Weights of a small mixture-of-experts language model, trained from scratch on English Wikipedia.
Size: width 512, 196M parameters.
Experts: 432 squared ReLU neurons an expert, 2 picks a token, a softmax router.
Training: a variant of Adam for the experts, 1183M tokens, 9026 steps.
Below are experts of layer 9 (counted from 0) of a mixture-of-experts language model. Rows are named router (the router's row for the expert), up (a neuron's input weights, with its number), down (a neuron's output weights, with its number) and show model dimensions 128-255. Each number is 50 + 15 x the weight over its row's rms, rounded and kept within 0 to 99.
Before each expert's rows: "gets" lists some tokens that make up at least twice as much of what it gets as of all text. This comes from a sample of Wikipedia text that the model never trained on. Tokens count by the router's weight.

# expert 4
gets: "\n\n", "1", "2", "3", "0", "4"
router:47 29 60 51 52 32 78 41 41 72 49 17 46 45 37 47 53 57 42 38 32 50 45 49 68 65 22 10 68 37 52 57 47 31 57 54 45 67 28 62 52 33 66 42 45 49 56 69 43 76 35 50 49 59 70 54 44 30 19 70 59 09 66 38 44 47 61 46 64 38 27 47 39 64 49 24 75 31 88 45 46 51 36 33 50 50 73 47 35 38 43 53 64 35 66 73 54 68 35 35 50 28 35 60 54 66 18 56 58 29 46 52 26 36 73 28 57 71 67 32 61 44 66 63 18 65 62 46
up0:35 58 29 43 67 70 42 57 52 42 63 64 65 48 36 75 48 43 47 53 35 42 22 23 50 50 54 73 57 72 38 00 64 48 40 34 48 34 52 62 50 50 67 51 65 33 52 41 36 61 58 31 52 51 47 56 61 81 59 52 67 52 52 44 52 57 37 70 50 24 59 44 67 53 39 52 34 64 47 46 46 75 77 40 46 34 69 64 43 39 51 42 45 59 59 43 57 33 54 53 35 59 26 40 53 51 40 35 56 41 47 59 48 36 45 57 54 45 34 48 49 36 46 42 57 64 62 19
down0:59 51 25 61 44 55 58 41 67 51 81 01 49 41 26 34 68 79 58 47 42 47 43 56 55 32 27 63 38 53 22 32 40 63 58 66 31 51 42 44 76 37 46 64 49 67 39 43 52 22 63 39 45 60 36 65 59 53 33 73 54 77 38 55 53 23 66 46 36 48 54 59 57 59 50 45 36 58 69 60 80 42 37 76 41 44 31 55 55 19 46 48 58 82 46 39 54 45 58 75 42 70 53 56 40 53 75 38 54 69 54 49 49 53 54 27 58 40 61 25 51 54 57 58 66 58 53 37
up1:56 58 47 43 36 63 72 74 79 15 42 67 33 61 46 47 48 47 62 60 53 85 70 50 57 59 66 56 99 61 62 53 58 35 55 29 64 54 36 63 50 40 17 73 52 64 68 59 70 32 73 45 64 41 49 71 14 52 59 43 60 74 35 51 49 45 20 32 65 53 53 50 52 69 86 30 65 57 67 47 61 37 48 53 53 45 14 51 57 63 46 46 54 56 35 29 45 46 36 62 97 54 65 36 35 55 29 68 42 36 74 34 38 88 14 39 34 62 66 65 63 51 61 67 49 44 52 49
down1:26 34 66 56 56 37 60 21 37 67 63 61 74 43 26 73 79 29 49 61 39 49 41 84 41 59 41 57 72 30 62 25 43 39 42 62 71 52 42 65 74 69 43 48 54 43 76 34 69 46 47 55 52 45 58 41 46 52 29 44 68 25 54 45 43 43 28 63 37 44 55 21 70 29 32 53 66 26 93 40 49 51 55 74 30 56 78 66 62 73 42 46 52 28 48 51 37 50 56 64 60 52 42 62 50 18 44 30 47 55 47 33 68 51 35 48 91 79 48 31 46 41 36 33 42 53 28 63
up2:77 56 53 48 81 51 58 81 47 58 35 53 48 65 43 36 62 24 68 46 07 53 33 65 55 60 29 37 39 72 30 46 74 64 38 47 24 54 37 51 63 42 66 15 43 59 44 57 51 36 29 47 56 64 33 37 59 56 46 52 27 53 76 62 31 64 38 62 81 54 60 71 00 65 25 29 36 67 55 46 42 44 75 59 47 58 53 27 22 55 55 72 43 78 57 59 55 70 85 65 72 49 44 55 52 49 53 56 35 82 62 49 62 69 34 45 50 37 31 19 23 85 79 21 49 51 31 68
down2:44 45 53 34 47 69 63 60 34 43 38 40 49 30 62 30 55 56 64 52 52 51 27 74 65 51 66 13 46 59 53 64 39 75 89 80 58 38 19 61 21 38 38 48 29 56 40 52 80 58 31 55 39 84 50 32 35 50 24 65 35 34 50 65 41 35 48 39 43 77 33 68 30 64 72 61 24 68 73 33 25 45 77 75 18 51 53 57 69 50 59 31 54 70 26 42 38 52 42 37 43 41 67 32 72 30 47 68 41 49 62 43 30 52 45 63 56 37 44 52 71 34 48 58 61 69 48 68
up3:46 93 62 66 88 64 50 68 51 53 43 62 66 41 47 38 53 24 47 37 43 72 45 21 80 35 64 41 40 31 59 42 61 78 39 47 55 51 34 46 29 51 87 50 39 21 21 33 62 36 67 53 56 67 43 77 42 72 92 44 60 59 30 47 61 37 63 39 44 44 68 50 79 48 59 73 63 72 45 39 60 39 74 30 50 59 65 55 29 52 77 63 36 45 51 59 59 67 48 75 55 71 48 28 46 37 39 67 39 47 44 46 53 39 31 46 44 56 33 38 29 62 54 24 51 64 61 43
down3:67 46 51 22 16 41 58 15 43 40 39 45 70 65 75 37 59 63 54 58 46 61 53 34 31 50 40 69 41 58 49 64 69 60 53 72 44 70 24 23 73 63 55 50 46 32 38 55 67 33 50 63 43 46 67 31 27 45 36 29 69 45 68 55 30 71 73 53 38 62 27 23 36 57 60 29 46 62 48 55 66 54 44 31 51 49 41 63 70 39 51 41 50 34 54 68 30 63 49 86 30 51 26 71 72 81 61 75 39 39 48 30 51 70 69 29 34 37 36 21 46 36 38 65 61 63 67 44
up4:68 40 46 39 58 91 48 54 57 53 66 87 53 53 49 43 43 55 59 71 69 58 21 40 69 72 52 50 61 56 47 58 56 63 47 45 27 48 41 29 54 84 45 31 71 37 40 39 31 37 67 38 41 27 51 58 36 43 41 53 53 31 48 40 63 48 38 52 35 73 43 45 56 58 68 78 61 72 44 58 76 63 61 40 71 46 52 70 37 63 80 44 52 61 83 43 72 44 43 28 51 69 33 55 65 53 66 50 36 24 34 73 57 40 46 47 74 58 45 44 78 49 48 79 66 61 39 53
down4:52 53 22 53 74 55 70 46 53 51 41 42 24 66 59 42 30 45 52 75 62 67 40 69 72 25 34 32 55 67 31 55 31 58 46 66 36 66 65 40 51 75 40 25 49 69 56 62 64 61 39 40 23 37 28 90 68 51 41 37 60 45 37 50 32 42 51 36 73 50 43 89 37 56 24 43 53 20 65 41 44 41 60 61 59 44 48 60 53 72 27 64 64 49 50 56 49 42 59 21 23 59 56 35 88 53 59 35 38 38 45 37 48 41 50 41 61 70 48 66 51 25 65 42 60 44 52 73
up5:77 48 60 54 62 67 50 52 45 22 38 43 75 43 73 14 42 56 35 43 53 44 63 49 64 53 61 53 43 59 39 75 60 40 34 39 55 40 20 35 64 45 57 58 60 55 50 55 78 72 52 63 41 33 44 50 38 58 58 67 59 46 42 48 57 47 40 45 66 56 62 78 70 44 47 69 44 44 38 68 75 55 67 56 68 54 51 71 34 82 53 50 60 49 46 48 38 31 17 47 65 54 54 42 45 66 79 50 57 29 77 60 33 53 85 61 79 40 49 53 38 51 52 46 58 44 42 78
down5:33 20 78 26 14 55 31 22 68 44 36 51 64 23 57 70 31 38 63 68 13 46 63 77 31 53 48 55 68 54 53 76 76 46 28 66 46 26 26 17 36 41 54 41 43 54 38 47 56 24 25 40 58 54 35 63 50 39 60 45 62 55 30 53 43 62 48 51 47 44 47 42 51 51 30 51 62 54 43 57 21 75 37 17 53 23 50 36 57 54 37 63 13 61 58 42 51 36 67 54 24 07 46 86 39 47 39 38 18 56 57 65 57 41 65 66 51 25 40 44 41 56 40 52 36 44 52 48
up6:34 62 41 51 44 62 41 70 74 34 45 60 55 37 30 69 32 21 75 48 68 58 27 52 48 53 52 70 48 77 56 55 71 12 63 40 41 29 86 36 48 59 58 54 52 55 48 63 54 51 56 54 73 32 52 57 45 66 65 39 35 34 09 37 52 67 49 52 27 57 57 55 51 50 29 73 29 73 65 85 63 57 35 58 60 52 49 66 25 45 38 26 70 50 45 68 40 24 52 71 61 60 53 33 50 31 74 58 62 57 46 69 60 63 45 40 45 40 62 63 26 43 33 38 65 62 47 54
down6:45 70 45 38 62 38 29 50 27 43 44 54 91 61 51 47 56 64 59 67 30 22 31 54 51 62 62 39 44 46 32 37 81 52 64 69 50 18 66 35 42 38 54 46 36 67 56 43 26 52 85 58 63 63 88 46 16 62 51 38 43 54 36 28 24 47 30 54 39 55 45 86 54 55 55 55 52 43 38 67 54 40 63 47 51 38 20 49 35 52 54 57 42 63 57 21 44 59 57 62 59 56 47 56 40 50 42 44 69 73 62 68 42 46 64 57 27 59 30 53 54 53 78 52 52 50 71 57
up7:33 55 35 59 38 71 67 50 46 41 29 53 32 42 44 56 54 18 55 66 53 51 48 48 66 38 57 70 80 56 34 49 63 48 53 43 77 30 42 57 34 36 39 56 56 81 80 39 54 24 45 17 56 30 54 75 35 54 79 39 40 44 46 76 43 39 81 54 70 21 58 65 56 64 40 47 57 58 53 15 35 63 69 12 18 36 51 63 50 39 61 52 43 37 37 59 20 40 39 37 41 21 72 45 53 59 52 39 34 64 30 61 49 34 51 69 74 50 81 47 43 54 46 36 54 67 58 89
down7:63 51 28 38 38 57 03 74 50 52 52 59 45 44 38 63 34 49 56 49 56 68 52 48 40 38 34 43 72 56 55 39 44 47 67 61 69 19 23 64 73 52 73 73 59 37 72 32 55 59 58 41 61 29 75 45 65 63 63 58 67 64 71 56 54 52 63 62 46 54 47 48 70 49 51 10 60 48 48 25 47 61 33 46 57 49 58 43 56 56 47 32 48 69 30 74 52 55 47 54 79 45 38 44 39 63 52 77 46 46 54 41 69 27 54 62 33 48 45 53 45 25 18 62 16 43 60 27
up8:41 42 27 46 41 83 52 29 61 49 61 52 38 47 64 45 44 80 56 22 50 45 46 55 69 49 41 61 23 15 33 48 80 58 47 28 69 28 39 01 42 67 68 63 63 46 38 62 48 48 62 46 64 54 62 34 21 35 57 62 70 58 50 86 49 41 51 49 66 25 51 47 63 40 68 52 54 76 47 40 65 50 50 40 82 66 63 41 09 67 74 37 59 55 79 33 41 32 50 55 27 53 34 45 53 71 20 72 36 66 58 34 54 61 51 62 67 58 42 80 68 56 40 41 55 63 22 41
down8:56 24 32 44 40 79 50 41 57 78 43 43 21 40 41 76 42 35 44 54 63 33 41 71 40 31 55 75 43 63 53 35 50 32 27 44 33 61 70 42 58 40 37 53 33 32 75 21 50 24 33 50 60 56 28 39 50 41 65 33 49 45 38 70 43 62 35 46 47 38 56 45 49 63 36 41 63 48 52 60 50 50 42 36 38 48 36 48 54 49 45 57 31 52 53 68 46 34 36 56 58 46 66 27 48 44 61 48 28 42 45 59 67 49 32 46 44 46 36 69 62 60 66 59 46 34 55 68
up9:41 46 54 58 46 53 44 43 23 76 52 49 47 53 50 40 44 31 54 60 60 40 51 38 57 24 43 43 38 29 91 61 75 45 71 79 52 52 49 45 59 67 62 72 48 14 55 20 63 52 50 71 57 33 32 49 45 56 53 58 48 37 42 69 55 49 63 58 27 51 83 70 70 23 41 21 45 40 32 65 51 34 44 42 40 18 30 78 25 54 53 58 53 51 25 59 35 59 56 60 51 87 48 57 54 48 71 58 35 62 33 50 57 79 29 42 47 35 57 65 41 76 41 52 29 61 45 52
down9:67 04 53 39 45 63 99 47 50 55 44 53 51 30 66 35 36 70 58 24 32 12 37 40 53 87 51 29 65 42 28 53 69 61 46 47 48 40 31 28 51 49 39 49 38 62 70 61 52 56 59 72 73 38 37 74 61 62 57 56 36 52 62 41 56 54 58 53 36 52 31 49 67 26 62 41 40 58 51 31 43 65 79 05 46 52 69 47 67 56 51 38 57 56 44 42 29 67 29 18 32 35 61 67 57 44 69 43 45 64 64 46 46 32 70 46 47 33 46 38 60 44 55 52 61 76 53 39
up10:69 56 34 55 57 60 54 37 52 67 74 25 62 73 64 78 38 73 32 58 57 67 41 60 38 65 40 43 50 51 52 76 64 52 38 86 12 62 45 65 41 73 59 52 54 82 56 70 53 57 38 37 66 61 39 63 34 47 44 48 42 71 44 27 53 44 63 83 73 28 39 59 62 59 48 54 52 60 76 72 57 37 61 67 59 48 55 73 56 62 43 41 68 52 54 63 45 63 56 16 55 30 36 37 59 70 60 59 52 40 45 38 42 37 47 56 57 23 48 25 42 46 36 56 71 56 61 57
down10:62 70 83 44 57 55 74 52 57 38 42 63 48 35 64 59 58 30 25 60 36 90 07 73 53 39 33 40 82 40 42 58 48 42 47 45 55 51 40 51 67 60 56 45 43 62 54 32 26 45 51 61 33 36 56 76 25 35 37 61 41 31 77 58 59 53 66 50 54 58 56 71 58 33 68 70 63 54 64 48 34 58 52 75 59 47 39 55 40 56 64 33 46 72 59 67 54 65 65 39 65 49 71 47 47 53 63 58 65 77 49 38 43 61 68 83 73 48 66 40 52 62 38 55 57 73 63 54
up11:42 47 74 37 30 47 68 62 33 62 49 67 38 53 38 69 48 44 56 30 27 61 67 69 51 68 62 40 68 85 72 57 69 46 34 81 49 54 38 34 53 64 24 15 79 48 35 50 74 48 62 38 69 70 68 49 54 37 60 45 56 41 85 41 32 40 38 44 42 32 67 39 47 57 65 75 30 58 43 36 77 22 36 37 30 69 63 49 89 63 50 75 46 59 48 55 66 47 71 50 61 58 59 88 65 70 42 48 34 83 60 75 31 65 25 79 46 33 51 52 54 74 15 34 68 41 33 65
down11:57 32 47 13 66 58 52 61 39 73 37 43 54 67 75 43 54 60 16 56 61 29 52 60 30 72 57 46 53 34 39 44 56 51 31 41 60 54 73 30 58 57 43 65 36 24 52 44 64 61 46 57 69 38 32 64 62 41 20 36 54 66 46 51 26 55 50 35 74 22 61 17 46 70 28 21 45 20 28 41 57 47 52 78 50 31 64 43 35 26 63 40 57 48 41 63 51 17 22 70 58 34 84 38 59 36 41 29 50 65 67 40 49 42 49 46 60 77 39 70 43 39 39 63 46 61 52 64
up12:47 38 49 28 83 66 35 39 72 59 23 59 50 54 68 06 33 59 54 44 51 51 47 11 56 58 39 50 26 42 55 77 43 05 48 48 46 40 57 76 54 52 61 29 29 48 63 25 34 52 60 57 57 38 45 10 58 33 51 92 74 33 60 61 32 62 53 81 60 83 55 45 31 37 39 56 43 73 72 63 28 32 52 43 37 72 50 69 52 32 58 32 53 47 42 59 41 54 45 40 36 43 50 51 44 72 67 38 15 47 80 68 43 73 21 28 42 51 50 22 13 66 52 10 40 50 51 36
down12:46 03 52 44 42 68 72 39 56 36 42 62 62 59 39 48 42 55 40 68 36 44 61 52 21 11 59 38 40 39 73 83 58 67 59 72 44 72 40 39 43 80 44 55 53 40 58 73 48 51 20 67 80 29 53 86 49 34 80 28 36 39 42 58 56 62 52 49 52 42 47 37 56 21 61 52 66 72 58 39 31 63 48 15 49 71 62 28 43 51 28 46 50 16 62 50 25 33 51 70 38 51 61 65 58 52 64 68 48 40 57 33 51 30 56 50 43 48 44 52 45 49 40 54 37 57 49 43